{"d_shared_expert": 64, "balance_loss": 0.0107, "init_std_router": 0.0218, "n_kv_head": 1, "optimizer": "adamw", "lr_mult_o": 1.4, "doc_mask": true}
Below are experts of layer 5 (counted from 0) of a mixture-of-experts language model. Rows are named router (the router's row for the expert), gate (a neuron's input weights, with its number), up (a neuron's input weights, with its number) and show model dimensions 0-127. Each number is 128 + 32 x the weight over its row's rms, rounded and kept within 0 to 255.
After each expert's rows: "mostly gets" lists some tokens that are sent to it at least half of the time. This comes from a sample of Wikipedia text that the model never trained on.

# expert 16
router [100 152 103 108  50 148 139 158 144  86 143 132 122 142 181 156 148 139  97 138  98  58 142 109  96 118  96 142 130 145 175  48  99 128 120 109 114 157  94  86  74 175 118 176 164 169  88 138 171 189 167 132 164 221 121 165  89 113 159 118 141 154  51 142 136 113 152  98  75 103 108 105 139 148 154 162  75 117 132 134 145 139 163  96 169 185 105 124 158 129 149 169 167 135 127  97 167 163 104 116 100  92 133 136 136 155  99 108 130 103 142 110  92  93 132 100 116 172 160 147 149 156 140 133 137 190 187 143]
gate0 [134 128 132  84 188 160 139 135 104 144 138 141 100 149 198  90 137 134 149 155 169  95 142 114 153 143 108  93 152 139 121  90 177 151 136 116 110 115 155 142 108 171  96 123 115 157 178  79 166  81 136 182 102 128 123  92  91 146 162 133 127 140 163 115 155 133 129 145 150 146  47 110  98 168  91 121 110 101  91 115 165  93  78 141  84 127  85 102 160 188  65 143 178 114 161  82 165 237 118 157  93 122 127 142 133 128 114  81 160 117 173 162 115 180 137 133 113 127 125  58 167  98 107 129 169 109 196 122]
up0 [118 149 133  99 180 151 137 139 117  72 123 149 111 149 144 158  72 133 100 156  71  78 115 117 114  94 138 161  87 154 102 126  77  87  57 125  76 114 111 113  88 128  83 133 137 136 102 149 168 169 139  92 167 156 131  95 197 122 148  93 165 184 187 184 236 110  97 106 164 129 101 104  88  91 144 152 150  93 111 143 148 163 131  83 119 103 116 109 113  90 118 146 109 117  94  96 128 167  76  58 146 102 143 121 149 180 146 125 142  97 172 165  97 130 133 138 109 122 168 179 154 154  97 112 117 145 147 173]
mostly gets: "),", " –", " |", "–2", " to", " politician"

# expert 13
router [137  99 114 160 121 132 178 156 129 115 138 149 146 102 105  93 145 125 100 142 124 110 165  68 128  53 118 173 103  95 136 120 146 121 147 129 107 140 127 153  95 168  89 153  57 129 140  97 141 190 102 100 139 198 132 153 133 126 151  85  85 103 120 148 113 153 196 107 111 136 111 117 114 111 145 150 116 136 141 178 168 138 143 119 107 157 124 143  92  89 129 110 140 132 131  60 211 156 144 151  20  69 129 220 132 167 183 109 162 170 194 112 113 126 132  99 117 134 173 116 126 134 150 122 169 175 155  97]
gate0 [137 107 128 110 141 161 133 133 177 132 130 100 159  83 171 103 164 107 108 156 113 146 177 112 146 140 147 144 106 142 172 143 134 102  84 144 126 167  91 123 128 157 107 216 138 152 156  77 127 174 134 133 117 148 100 103 173 183 153  90 191 113 151 187 117 152 119 125  94 102 111 146 101  76 108 155 118 120 173 168 102  89  79 155 182 105 154 113 129 160 143 224 114 161 157 107 138 150  40 116 152 104 125  87  89 160 182 125 133 146 166 123 130  86  88 125 155 125 150 166 115 169  66 173 121 163 120  70]
up0 [127 130  70 132 110  34 133 117 161 108 151 102 159  99 111  66 157  93 115 134  90 101 134  77 131  96  91 123  92 126 154 127 169 100 105 134 174 123 123 124  90 177  81 160 105  99 113  76 106 119  90 189 180 172 116 110 138 156 136 106  87  81 142 137 152 143 110 152 126 131 113  84  86  85 186 163  50 169 164 119 142 142 134 107 226 115 127 131 163 135  83 185 143 111 142 109 139 184  85 103 170 116  78 150 141 111 176 138 158 123  80 147 138 126 110 104 121 153 106 139  92 150 105  74 132 110 128 159]
mostly gets: "ain", " general", "ec", "om", "ological", "ular"

# expert 7
router [ 98 103 157 147 105 116 152 162 178 137 144 162 115 113 171 161  92 132 104 163 123  72 102 120 100 111  94 144 129 123 129  56 112 116 176 116 125 143  84 119 119 142 110 126 160 156 125 131 162 173  93 114 166 150 128 171 155 162  97 112  55 125  49 176 136 103 130  78 110 108 108 123 109 132 147 152 137  43 177 121 132 121 148  85 114 193 137  78  98  65 137 150 122 149 143 156 170 125 111 114 115  58  85 146  30 112  97 123 178 117 161  66 142 123  94  95 134 150 150 161 120 127 148 162 138 188 169 131]
gate0 [142 135  72 101 135 116 121 135 156 113 109 133 170 141 107 116 130 133 134 118 133 116 111 154 128 131  86 112  98 139  38 116 103 158 144  85 123 120 146 174 126 149 121 137 160  94  91 116 160 102 141 139 123 145 145 120  84 131  73 109 154  90 179  85  94 156 126  96 215 117 143 110 170 167 118 103  73 145 102 140 195 128 120 118 149 141  83 141 155 158 145 113 109 111 116 117  97 228 109  79  63 110 124 170 158  90 143 136 157  74 160 174 140  96 160 191 126 174 151 150  64 124 130 207 100 112 190  91]
up0 [104 140 191 174  84 107 155 130 126 196 106 138 148 118 154 139  93 111 174 121 112 176 148 161 156 110 170 113 160 105 139 133 110  95  86 154 154 124 143 149 140  97 136 116 142 171 150 125 113 152 123 123 119 137 116 168 176 145  69 143  86 115  91 127 126 169 115 110  97 151 162 168  94 134 137 113 171  90 104 142 124  83  99 110 119 110 157 158 100 147 201 131 106 155 198 128 132   0 128  79 179 108 138 122 122 118 129 187  73 145 176  82  91 172 149 123 134  86 126 108 165  76 140 183 138 138  83 123]
mostly gets: "C", "P", "M", "D", "R", "B"

# expert 6
router [ 90 100 168 145 124 140 139 136 120 112 119 156 159 127 107 151 115 110 102 181 162  61 104  56 153  82  74 161 149 112 154  83 187 131 131 138  89 193  96 118  92 141 140 145 151 125 191 131 142 188 113  94 150 147 123 157 144 152 133 130  83 153  73 194 153  71 183 101  97  85  99 143 152 105 141 153 135 105 145 166 132 130 162 120 160 208 135 126 111 112 154 143 153 184 135 155 173 104 129 138 100 128  64 201  75 130 137  84 155 168 140  82 126  95 124 108 158 138 145 116 124 128 136 154 177 196 131 112]
gate0 [120  94 161 134 137 110 200 147  96 172 144 146 186 112 218 122 150 107  86 120 197 144 130 131 132 123 173  88 159 109 157 157 101 110 119 129 105 128 117 125 134 140 167 131 125  90 122 141 136  84 158 120 102 169 137 140  81 101 106 145 204 160 122 143  68 155 139 131 133 193 171  94 142 115 121 132 132 130 143 130 148 102  58 144  78  99  95 107  96 118 180 124  76 152 118  64 175 154 167 144  99 135 130 130 182 163 145 175  89 212 160 159 110 101 133 118 118 117 114 117 142  96  45 149 134 144 102 181]
up0 [166 196 125 113 122  73  94 108 123 107  68  49 214 122  71 177 125 132  94  97 155  72  81 148 130 102 122 114 101 146  98 126 129 109 110 131 141  94  95 128 106 120 157 171  60  80 105 130  99 111  91  81 139 165 131 129 150 116 136  87 146 131 139  73 120 138 118 133 181 135  93 113 120 100 177 155  60 140 121 171 202 174 169 151 175 140 147  92 115 151 115 118  91 147  94 167 136 178 154  91 124 127  77 157 139 111 103 130 126 149 101 138 123 106 119 141  58 143 191 146 151 156 117 156  90 112 145 146]
mostly gets: " Lu", " Ben", "í", " Gra", " Bo", " San"

# expert 14
router [105 105 131 134 105 163 164 125 141 128 157 146 135  76 168 146 128 146 149 161 123  90 149  37 103  93 113 173 107 153 135  52 142 122 142 126 115 201  81 128 107 143 102 172 136 108 132 156 170 223  78 140 162 151 129 135 147 177 107 127  82 120  74 182 130 105 148 129  97 115 113 115 139 131 115 169 137  87 123 143 150 122 131  94 108 194 122  98 132 104 125 141 137 160 158 108 198 160 136 130 102 100  92 113  39 149 123 108 147 104 146 100 112 108  97  49  91 121 127 167 134 113 136 158 203 191 104 134]
gate0 [130  76 109 111 139 113 138 134 108 171 185  88 131 187 117  62 175 115 144 170 164 101 104 158  77 132 196 141 118 142 159 119  82 193 139 123 131 162 130  88 104 172 145 174 127 117  81 136 152 150 139 156  77 157 137 155 127 128 177  95 196 142 128  64  74 139 113 129 175 106  79  77 113 132 119 205 144 153 122 145 147 115 154 147  82 107 130 123  82 141 102 143  88 120 142  67 191 193 146 168 109 136 123 119 132 107 139 162 109 166 141 132  82 149  45  90 131 122 117 129 113 153 136 137 170 142 136 103]
up0 [142 110 137 170 178 118 213 130  63 135 151 131 140 140 116 121 177  90 134  94 123 136 118 136 180 101 157 127 139 130 142  81 139 129 123 136 159 130  99 106 124 141 160 217 143 180 132 107 156 181 110 133  86 133 155 132 154 153 154 144 120 117  80 129 192 117 120 136  81 100 108  64  99  69 100 161 145 116  66 177 112  85 110 105  88 138 221 137 121 139 166 174 122 140 134  61 124  82 106 121 147 121 122  95 140 118 183 138 122 103  94 109  69 183 103 116 196 111 107 138 126 125 185 137 136 118 100  83]
mostly gets: "ina", "ville", "í", "iya", "ko", "ji"

# expert 26
router [115  62 127 125 134  71 148 140 187 127 163 156 133 147 129  82 110 102  93 164 121  94 153  94 115  37  65  89  96 124 132  86  73 139 166  98 128 114 129 122 107 159  87 151  71 151 122 152 143 172  98  96 150 188 130  98  95 116 151  48 106 109 137 144  91 122 206  93 113 123 114 135  65 124 165 175  83 113 141 134 126 126  97 135 116 177 125 113 106  84 125 138 145 147 149  72 208 148 173 123  98  71 101 174 134 172 145 137 150 142 166 132 122  99  80 120  75 160 133 138 124 138 114 136 139 147 158 120]
gate0 [133 117 118 112 150 126 120 125 149 123 106 158  98 151 116  90 179  48 129 112 103 145 152 120 175 145 129 162 141 105 147 133 104 156 168 108  77 114 139  86 100 154 151 143  98 109 210 123 110 116  30  93  85 121 112 131 136 116 135 184 100 137 148 120 127  97 129 134  70 104 117 160  98 179 149 136 158  75 169 110 101 149 118 115 129 131 153 126 178  33 177 111 160  54 175 158 163 118 156  93  89  94 185 149 160 101 148 104  95  83  96 101 158 116  76 127 148 154 129 147  65 124 123 131 120 113 113  63]
up0 [127 128  52 167 130 108 219 124  80  83  87 150  98 109  86 138 214  40 134 137 126 133 109 113 138 132 122  89  70 152 178 109 135 109 167 194  92 133 131 115  80  95 139 156 145 146 139 120 154 163 155 117 159 140 130 137  99 110  85  73  87 117 172 151 188 127 162 139 106 146 125 153  82 168 156 162 155 111 175 133 112  97 180 119 127 131 101 191 140  76 133 142 139 163  94 124 142 148 115 141  68  74 134 143 142 136 103 130 126 164 128 138 135 128  78 126  90 113 126 128 135 158 168  97  60  84 115 119]
mostly gets: " develop", "form", "rect", " gene", "duc", " tr"

# expert 23
router [ 92 111 118 140 137  65 122 205 161  89 148 164 149 103 125 152 134  94  64 115 164 102 131  89 126 123  92 116 129  68  94 127 168  82 149 123 123 158 100 120 116 148 130 187  86 121 172 162 140 167  44 100 157 189 123 171  87 141 112 117 123 121 118 138 158 118 160  72 159  46 132  92 136 127 194 172  77 119 155 157 126 140 116 108 124 135 152  98  97  93 113 130 121 120 143 146 176 181 141 105  64 109  78 182 123 165 151 106 145 146 171 116 130 106 129  84 134 196 137 187 146 114 126 153 133 163 135  96]
gate0 [138  57 138 177 132 192 157 101 151 115 121 203 129 123 195 165 167  68 130 137 127 148 152 125  91 126 125 122 114 138 178 126 159 131 155  62 177 165 113 131 163 249 123 165 106 132  86  95 128 140 161  62 143 135 143 138 143 111 209 133 123 143 128 122 139 129 128 129 126  88 158  84 162 128 128 133 137 129 128 134 154  66 107 166  93 124  96  95 118 110 210 160  93  78 161  70 122 141 175  86 129 130 163 117  79 104 134 115 140 127 118 139 178 140 161 132 133 162 136 131 107  99 108 163 142 132 131  90]
up0 [111  68  85 107 139 125 142 122 161  98 115 153 131 126 141 179 191  86 126 119 115 123 142 116 130 170 134 114 136  93 134 145  97  99 125 120 199 136 110 121 147 206 113 114 132 133 128  69 140 153 147 122 144 120 123 142 191  90 217 141 139 177 103 184  79 110 112 146 122  97 195  66 139 103 166 143 201 147  99 160 123  80 138 100 165 120 187 171 111 148 184 116 122  65 142 110  88 148  94 104 140 138 153 111 109  99 107 142  99 137 101 157 175 147 180 179 144 157 102 157 119 106 155 132 160  89 112  57]
mostly gets: " a", " \"", " an", " do", " one", " be"

# expert 20
router [106 112 155  91  81 142 162 126 163 132 125 129 153 102 167 140 132 164 127 187  67  74 135 118  71 109 112 111 129 148 153  42 145 123 112 151 117 150  91  95  93 133 107 134 116 182 121 121 175 192 152 120 168 172 121 200  97 120 126  91 140 179 130 135 143  54 185 106 114 109  84 110 159 145 136 166 125  82 155 144  92 126 159  75 129 148  83 128 162 115 149 191 129 180 142 112 154 106  96  82  97  85 124 163 118 183 130 104 157 107 156  49  91 107 108 103  99 183 113 149 145 110  90 110 157 152 150 128]
gate0 [129 144 187 136 168 134 128  88 146 155 145  98 104 118 113 150 117  50 156 110 110  98 181 122 140 114 131 167 145 107 105 131 135 136 161 113 164 127 148 138 127 164  82 135 104 197 138 206 158  72 124 140  85 144 139 125  96 151 194 124 106 117 150 145 129 119 136 170  94 111 122 173 118 220 190 133 120 232  48 177 163 102 100 196  70 139 133 124 110 117  99 133  98  88 185 112 148 127 149 119  99 125 130  99 156 152 132 121 100 137 130 182 156 114 174 112 105 135 127  88  88 146 109 153 147 162 153 127]
up0 [ 95  98  96 202 177 126 102 133 197 170 127  59  84  79 137 110 148  91 116 139 131 103 202 130 166 158  80  61 166 144 139  76  98 146 197 106  90  96 131 103  85 159  58  90  89 158 120 100 172 110 160  98 118 142 129 144 136 186 167 150 130 160 172 125 128 139  97 106 148  74 157 153 195 165 106 157 123 122 114 134 165 141 109  58  89 117 122 161 104 115 151  79  97 100 120 103 118 140 130 122  93 143 147 134 117 120 139  73 125  95 106  74 147 110 153 163 139 127  91 116 142 135 110 115 135  82 116 128]
mostly gets: "),", ")", "″", "}", "\"", " 2025"

# expert 21
router [139  92 137 149 100 106 184 172 123 116 165 175 119 156 147 112  94 126  65 145 134  77 118  89  82 122  83 125 131  91 104 111 149 159 164 118 180 158 122 149 121 199 149 154 141 161 165 166 116 156 157 117 132 168 130 176  83 100 122  80 102 122  87 125 146  91 167  70 160  92 112  76 130 139 224 137  93  99 157 116 162 108 126 112 129 184 121 111 123 137 161 148  90  98 159  95 161 154 143 101 126 103  95 162 102 143 105 115 113 120 121 148 122 117  91 112 137 219 184 142 109 178  91 113 161 175 199  90]
gate0 [147 146 115 175  86 103 107 163 105 173  81 102 133  95 148 189  60  82 122 168 170 164 120 116 114 160 137  90 146  78 107 123 138 182 177 138 134 188 128 143 115 115  84 129 138  84  91 118 154 170 130 159 149 142 148 186 114 117 155 128 142  90 136 149  97 104 144  95 128 130  92 152 183  98 173 122 118  65 115 135 183 148 136  76  72 112 150  85 163 153 120 169 118 114 167 132 170 118 159 148 174 123 124 135  79 113 139 197 122 112 117 145 198  94 154  65 141 165 107 125  50  98 152 113 152 158 161 113]
up0 [191 205  95 115 125 107 101 154 112 149  83 149 149 142 154 174 136 140 108 118 200 177  94 152 128 119  83 135  97 103  82 126  86 170 141 113 174 128 109 158 139 162 164 135 171 114 127 130 131 142 150 202 132 152 160 126 102 106 111 139 137 152 143 115 134 136 105 129 112 149 137 137 158  63 136 140 147  88  93  68 115 186 141 111  65 127 115 157 176 133 118 150 109  99  61 176 151 111 146  83 172 104 155 137 124  24  86 127 119  97  76 130 140  68 145 121  93 160  86 116  99  97  91  99 114 150 146  68]
mostly gets: " player", " book", " song", " film", " work", " club"

# expert 12
router [108 119 146 163 103 132 142 129 186 134 161 150  82  84 152 110 114 155 118 144 161  98 173  52  85  45 152 168 144 100 125  22  81 133 137 151 115 144 115 101 137 152  97 111  95 112 128 162 118 216 132 132 160 162 127 184 128 127 124 110  73 109 107 176 128 135 177 114 128  98  96 127 153 127 102 160  99 138 195 125 169 130 108 110 102 169 108  98 131 132 142 152 177 194 152 103 124 134  89 146 110 120 110 146  54 137 134 131 132 130 180  97 110 132  92  88  91 166 134 181 127 126 166 168 130 145 175 170]
gate0 [203 165 101 194 115 110 129 113 136 137 124 141 179 161 174  98 187  65 147 108 151  97 123  83 105 114 137 188 145 115 103 164  87 142 168 142 124 136  89 124 139 124  86 128  79  92 143 140  94 217 154 143  81 129 130 139 110 166 170 150 150 192 150 187 116 168 139 130 139 122 131  68 104 138  89 134 110 132 139  95 117  89 200 104 152 117  86 102 110 108 182 119 154  93 109 193 166 123 135  76 132  68 122 155 144 156 147 135 193 150 137 102 160 137 183  88 108 152 138 125 126 144 128 120 110 146 184 124]
up0 [173 132  97 132 107 118 153  97 184 166 103 182 162 141  90  90 180 105 125 117 120 195 154 123  64 118 146 135 146 142  59 124 107  89 122 165 114 140 136 117 158 117  83 109 149 125 154 139  76 171 112 158  59 132 144 165  98 124 112 131 140 149 194 189 148 140 152 136 127 151 145 102 124 136  80 129 167 146  66 116 122 173 121  97 118 149  92 115  84 156 126 139  83 156 173 136 153 159  87 129 138 118 127  87 178 176 106 119 134 122  67 130 197 113 175  80 156  87 123 106 201 108 176 197 127 162 108 120]
mostly gets: " Order", " Total", "Personal", " medal", "JPL", "^{2}"

# expert 10
router [112  97 162 159 114 151 150 170  86 118 126 157 133 136 126 129 140 146  98 190 149 110  89  71 118  74  97 131 151 140 130 103 172 163 129 166 118 156  96 134 133 187 145 196 143 131 130 128 130 143  71  88 134 183 135 141 128 114 180  97  73 160 107 182 130 115 179  59 127  88 105  70 138 134 129 144 105 135 132 123 177  74 152 120 164 178 139 108  80 139 138 154 183 127 145 110 162 169 115 149  59 129 129 176 120 138 130 106 160 112 204 153 106 122 151  98 175 122 190 121 139 143 141 154 171 166 164  42]
gate0 [110  88 111 170 148 149 171 104  76 152 103 177 117  99 113 135 167 114 173 139 132  90 134 170 182  96  94 199 150 154 159  93  80 102 180 135 167 170 131  93 144 132 167 124 189 132 147 134 123 125 157 167 153 140 144 110  70 111  65 118  99 195 113 148  92 124 162  90  94 149 140 118 136 195  76 135 162 123 135 165 173 161 145 182 158  66 114  96  88 155 176 141 159 110 142 101 126 157  80 116 123 139 134 163 131 176 139 116 142 146 110 110 115  88 112 111 146 130 204  95 130 122 199 135 188 137 118 116]
up0 [ 84 167  92 104 128 142 192 114 120 135 184 126 100 117  83 184 120 154 112 162 149 125 117 119 139  63 166 194 154 135  93 164 124  91 119 150 109 109 149 141 127  83 158 173 152 185  50 116 163 152 149 164 100 147 119 126 105 140 120 145 123 193 144 157 159 130 150  88 135  97 140 152  89 131 124 166 145 177 255 173 168 140 173 103  97 190 119 151 114 159 145 159 123 101  93 140 137 155 186 111 186 119 124 154 159 142 124 155 130 144 131  89 149 138 129 102  85 160 153 165 170 105 116 112 133 116  89 143]
mostly gets: " take", "row", " her", " be", " complete", " close"

# expert 27
router [116 102 146 137 119  63 128 168 161 118 161 158 112 157 126 125 108 136  78 153 141 112 148 106 110  74  98  91 120  88  55  98 124 170 156 130 149 134 119 145 126 225 147 134  93 121 146 165 154 136  93 107 135 203 125 139  74 110 102 103 115 113 127 140 119 115 212  66 150  63 109  99 126 154 169 143  53  90 144 118 150 132 112 105 136 163 156  98 116 156 129 126 137  75 134 126 122 185 146 127  99  80  91 169 132 159  98  95 158 135 144 151 144 115  93 106 167 170 181 134  75 102 108 159 136 159 214 107]
gate0 [ 84 146 202  79 135 142 150 133 111 130  90 188  79  76 167 107 103 115  67 122 201 149 127 163 117 134 127 137 130 170 105  93 110 112 100 102 144  86  97 115 145 101 109 120 121 131  87 189 176 115 208 184  86 121 145 113  79 137 113  87 133  79  82 132 185 150 153 115 112 114 175 101 139 103 127 144 152  66 195 113 113 120  91 119 162 128  63 103 101 123 121 141 113 108 102 186 122  77 172 109 162 113  83 110 139 120  70  90 156 155 112 109 113 116 127  89 164 138 160 113 159 104 135 121  89 137 168 105]
up0 [191  78 105 177 135 122 124 118 116 107 124 129 153 123 124 178 101  73 173 107 150 167 112 143 100 133 199 132 178  95  72 155 150 147 156 107 136 112 134 169 137 108 145 138 135 141  81 128 127 121 114 123  87 141 144  93  55 108 115  73 108 108 135  65 142 124 172 100 127 154 163 123  57 128  98 132 156 121 122 201 112  89 135 127 136 116 161 105  99 136 115 101  68 106 133  62 136 133 143 165 149  94 172 195 169 129 121  87 150 127 121  73  74 173 129  91 176 164 156 106 135 156  69 103 163 113  63  86]
mostly gets: " work", " we", " imp", " make", " number", " develop"

# expert 15
router [127  61 141 145 129 158 153 137 119 147 178 145 151 145 129  75 164 129 112 188 156 112 154  47 117  82  87 149 136 124 138  73 147 182 121 108 115 161 124 166 132 214 126 167 140 170 148 123 127 171  66  89 124 171 131 119 121  98 146  79  90 129  78 147 121 123 195  49 118 105 119 120  81 166 160 158 108 114 138 135 136 104 118 118 147 179 121 131  87 128 141 154 163 126 159 120 195 118 120 181  90 119  81 159 137 164 111 100 167 165 150 124  61 124 133 130 128 134 176 133 123 135 105 151 198 139 167  77]
gate0 [143 145 129 161 139 122 122 158 117 112  87 107 165 113 130 125 122  78 176 123 159  91 194 124 148 139 140  96  90  83 162 107 132 129 145  96 128 119 104 163 185 110 139 131 119 177 128  87 142 156  53  91 113 148 139  91 109 144  88 148 155 154 152 147 141 122 146  91 106 103 143 179 113 124 178 149  73 152  74 148 179 102 148 122 129 141 226 110 173 143 138 100 103 189 102 119 212 164 168 140 120 102  90 104 132 163 187 109 144 106 140 192 162  80 141 126  89 124 161 134  77 118  88 171 195 147  97 145]
up0 [ 51  56  80 127 147 138 142 161 122 134 164 115 214 156 177 111 119 123 114 117 136 127 134 125 118 196 118 146 130 118 146 100 101 109  65  97 116  83 110 113 145 159  90 142 115 102 138 116 145  91 119 128 118 149 140 133 112 106 182 193 157 189 135 118 117 115 130 109 121 103 124 165 131 137 157 133 116 109 119 108 168 118 137 142 109 169 131  61 169 113 124  88 149 122 156 209 142 184  77  72 161 127 129 106 102  49  72 112 156 116  90 169  83 120 167 147 160 126 199 101  82 113 137 192 139 133 118  86]
mostly gets: "ological", "tten", "od", "ef", "light", "al"

# expert 3
router [ 70  72  94 173  75  96 130 161 155 106 152 152 146  94 121 122 107  90 111 190 168 126 169 123 100  80  98 106 134 128 122  83 114 114 139 132 165 157 124 146 148 219  87 161  80 149 127 150 158 160  44 113 132 231 125 135 104 159 137 114  85  91 137 157 130  80 225  91 144 112 110 122 123 155 159 154 118 122 152 153 163 149  94  97  90 166 122 117 124 144 115 150 152 133 162  95 123 177 164 120 106 106 134 148 131 157 125 145 106 117 164 134 130  70  72  95  94 161 146 134 110  91 142 157 177 149 132  99]
gate0 [115  95 131 116 228 114 128 157 207 108 105 150 147 115 152  89 120 123 107 177 109 169 155 109 157 153  82  85 139 113 151 138 134  89 135  78 157 165 148 112 144 119  82 131  99 162 250  80 129 150 160 156 107 168 118 135 144 128 166  91 102 139 131 176 120  71 148  95  36 144 130 166  85 124 195 145  87 162  97  65 153  83  78  89 140 186 108 114 162 142 126 143 118 116 138 157 114 126 145 109 149 142 118 131 113 119 137 144 138 175 136 106 168  71  99 161 126 135 126 124 104 143 138 112 125 125 138 127]
up0 [117 100  85 219 107 134 171 132 142  78 123  61 180 117 115 147 111 136 111 160 130 122  85 118 109  78  80 100 123 173 167  85 151 138 109 130  57 172 124 154 131  95  73 132  99 110 148 111 116 153 138 155 136 146 125 124 113 187 108 150 122 162 142 172 122  81 182 133  97 165 205 115 130  79 138 136 137 167 135 116 244  81 118  94 113 143 114 141 157 206 105 129 143 134 162 164 150 123  75  98 144 137 150 126  84 155 166 117 108 173 142 127 128 109  87 131 140 107 113 148 134  94  98 140 157  76 124 159]
mostly gets: "tion", "day", " life", " plan", "After", "ice"

# expert 2
router [137 118 142 102  90 130 149 186 145 149 122 167 137 161 144 158 103 163  77 180 109  43 102 112  94 114  86 129 155  84 110  76 120 133 142 101 128 135 103  98  97 192 118 165 129 162 154 151 151 146 112  75 169 169 133 164 120 105 156  74 108  88  88 150 166  92 176  76 124  89 104  96 119 140 155 151  60 127 147 132 145 173 182 134 143 184 129 106 113  91 123 155 159 138 114 142 182 175 108  86 101  88 114 152  93 149 109  75 128 100 154 133 131  77 128 100 166 174 186 155 114 166 144 122 140 169 178  72]
gate0 [ 52 157 141 106 161 136 132 139  79 132  86 106 168 125 132 151 105 187 136 141 137 133 110  89  95 124 153 178 129  99 139 111  84 141 123  82 124 111  90 162  83 223 140 114 148 144 152 167 109 145 133 140 115 153 110 161 106 105 120 134 146 135 109 136 140 103 153 145  90 103 110  92 133 157 160 136 104 129 132 145 170 145 160 112  95 180  89 147 132 142 140 241 179 111 101 154  72  98 106 115 118  75 124 158 160 214 113 131 132 129 204 155 127 103 146 105 166 101  90 188 105 170 179 149 118 165 155 184]
up0 [ 58 144 114 126 156 117 105 125 117 160 122 122 178 116 127 172 145 151 119  94 150 106  91 158  83 119  77 154 112 107 102 133 106 106 132 118 109 110 178 200  54 193 160 114 135 131 127 212 138 120 139 180  90 144 108 135  88 123 120 181 139 168 155 135 103 160  83 155 118  80 168 127 122 162 123 123  98  99  91 180 114 134 148 121  73 178 152 115 119 182 170 155 187 148 127 110  55  86 105 138 123 160 123 166 167 181 131 161  98 119 138 164 135  88 160  67 166 132 145 154 127 123 132 104 124 175  89 185]
mostly gets: " qu", " se", " d", " b", " st", " f"

# expert 22
router [107 119 184 104 112 114 139 140 149 111 152 192 119  94 174 121  92 116 119 130 131 101 146  92  88 109  83 124  93  76 113  31 128 130 125 139  97 187  96  89  78 123 142 131 158 143 158 155 125 238 107 100 146 162 114 196 106 145 125 126 135 158 110 121 151  54 124  64 116 111 133 124 139 130 149 159 126 137 161 115 118 143 157  88 151 156 125  73 116  98 178 141 177 111 106 139 121 123 113  86 101  95  91 173  70 127 122  81 166 152 170  92 103 161  99  98 144 183 115 168  98 140  89 134 129 136 184 169]
gate0 [140 125 109 131 142  47 131 156 140  85 201 174 148 135 129 159 167 146  91 113 134 114 129 111 140 126 138  78 107 125  86 138 105 107 128 146 134 178 147 136 130 110 101 148 136 197  84  91 113 127 101 105 106 134 120  79 137  67 125 109  94 108  85 119  70 130 153 110 161  53 128 127 173 105 155 111 152  81 135 154 130 104 111 109 191 142 124 145 127 139 175 135  92 103 126 205 163 189 129 117 180 123  65 157  72  55  82 139 137  89  64 110 146 136 133 123 131 113 162  92  89  69 133 157 180 134  90 120]
up0 [106 144 171 147 139  86  96 152  77 112 118 154 112  79 124 109 118 134 116 112 106 104 137 113 131 158 182 100  94  95 118 120 106 107 175  90  59 130 134  94 106 121 141 164 131 146 103 128 103 179  97 108  82 129 102 130 154  66  99 111 132  94 134  58 122  95 183 127 172 145 161 108 165 180 114  99 150 131 133 104 174 152  92 184 214 106 132 145 126 130 182 183 190 111 115 159 176 165 119 167 121 125  46 153 137 100 149 137  76 126  80  95 144 216 127 147 146 105 108 102 138 149 137 149 136 130  71  98]
mostly gets: "\n", "|", "′", "|---|---|", "•", "---|---|---|---|"

# expert 0
router [ 77 110 197 123 107 143 170 177 157 141 149 131 119 136 143 137 118 116 113 152 104  76 122  96  90  81  87 148 171 118 102  65 111 152 136 118 136 151 104  78 106 149 160 151 119 162 173 125 145 152  79 113 155 146 115 141 106 164 115 117  79 132  57 177 143  92 176  76 111  79  78 116 118 110 141 160 117  84 126 114 103  88 122 136 113 206 165 111 111  89 149 123 145 127 152 134 177 108 131 120 104  98  66 133  72 137  81  65 188 163 146 106 131 131  82 113 175 160 148 134 111 148 121 154 135 211 178  78]
gate0 [103 113 172 138  43 127 144 114 107 125 189 100 188 134 196 138 116  65 120 143 127 113 159 135 107 113 155 139 109 130 161 130 144 149 139 189  66 127 132 136 134 114 133 129 147 104 146  81  99 134 124  98 143 134 140 117 151 145 157  53 192 119  19  95 129 147 141  92  72 160 172 110 115 113 136 129 143 117 165 106  88  81 152 107 135 148  80 116 100  87 143 142 106 102 133 140 194  45 140 161 116 111 101 133  88 108  98 123  71 112 125  93 121 148 144 111  91 181 136 146 185 143 178  89 139 160 103 110]
up0 [142 113 106 124  84 156 135 121 178 140 128 115 179 124 161 184 142 134  62 123 158 145 160 120 143 117 105 133 143 142 131 112 195 132 187 153  94  87 122 117  85 151 170 110 158 116 119 129 142 135 132 106 116 120 112 117 151 118 122 133 157 113 101 123  70 158 140 166 100 124 173 149 109 128 131 155  84 196 204 147 106 124 121 132 168 134 139 130  91 138 139 193  86 102 150 163 208 174 156  62 109 109  71 127 112  80 111 149  66 118 126  48 162 161 184 122 157 196  97 117  88 112  64 158 118 159 149 160]
mostly gets: "H", " K", " He", " It", " Mi", " Ch"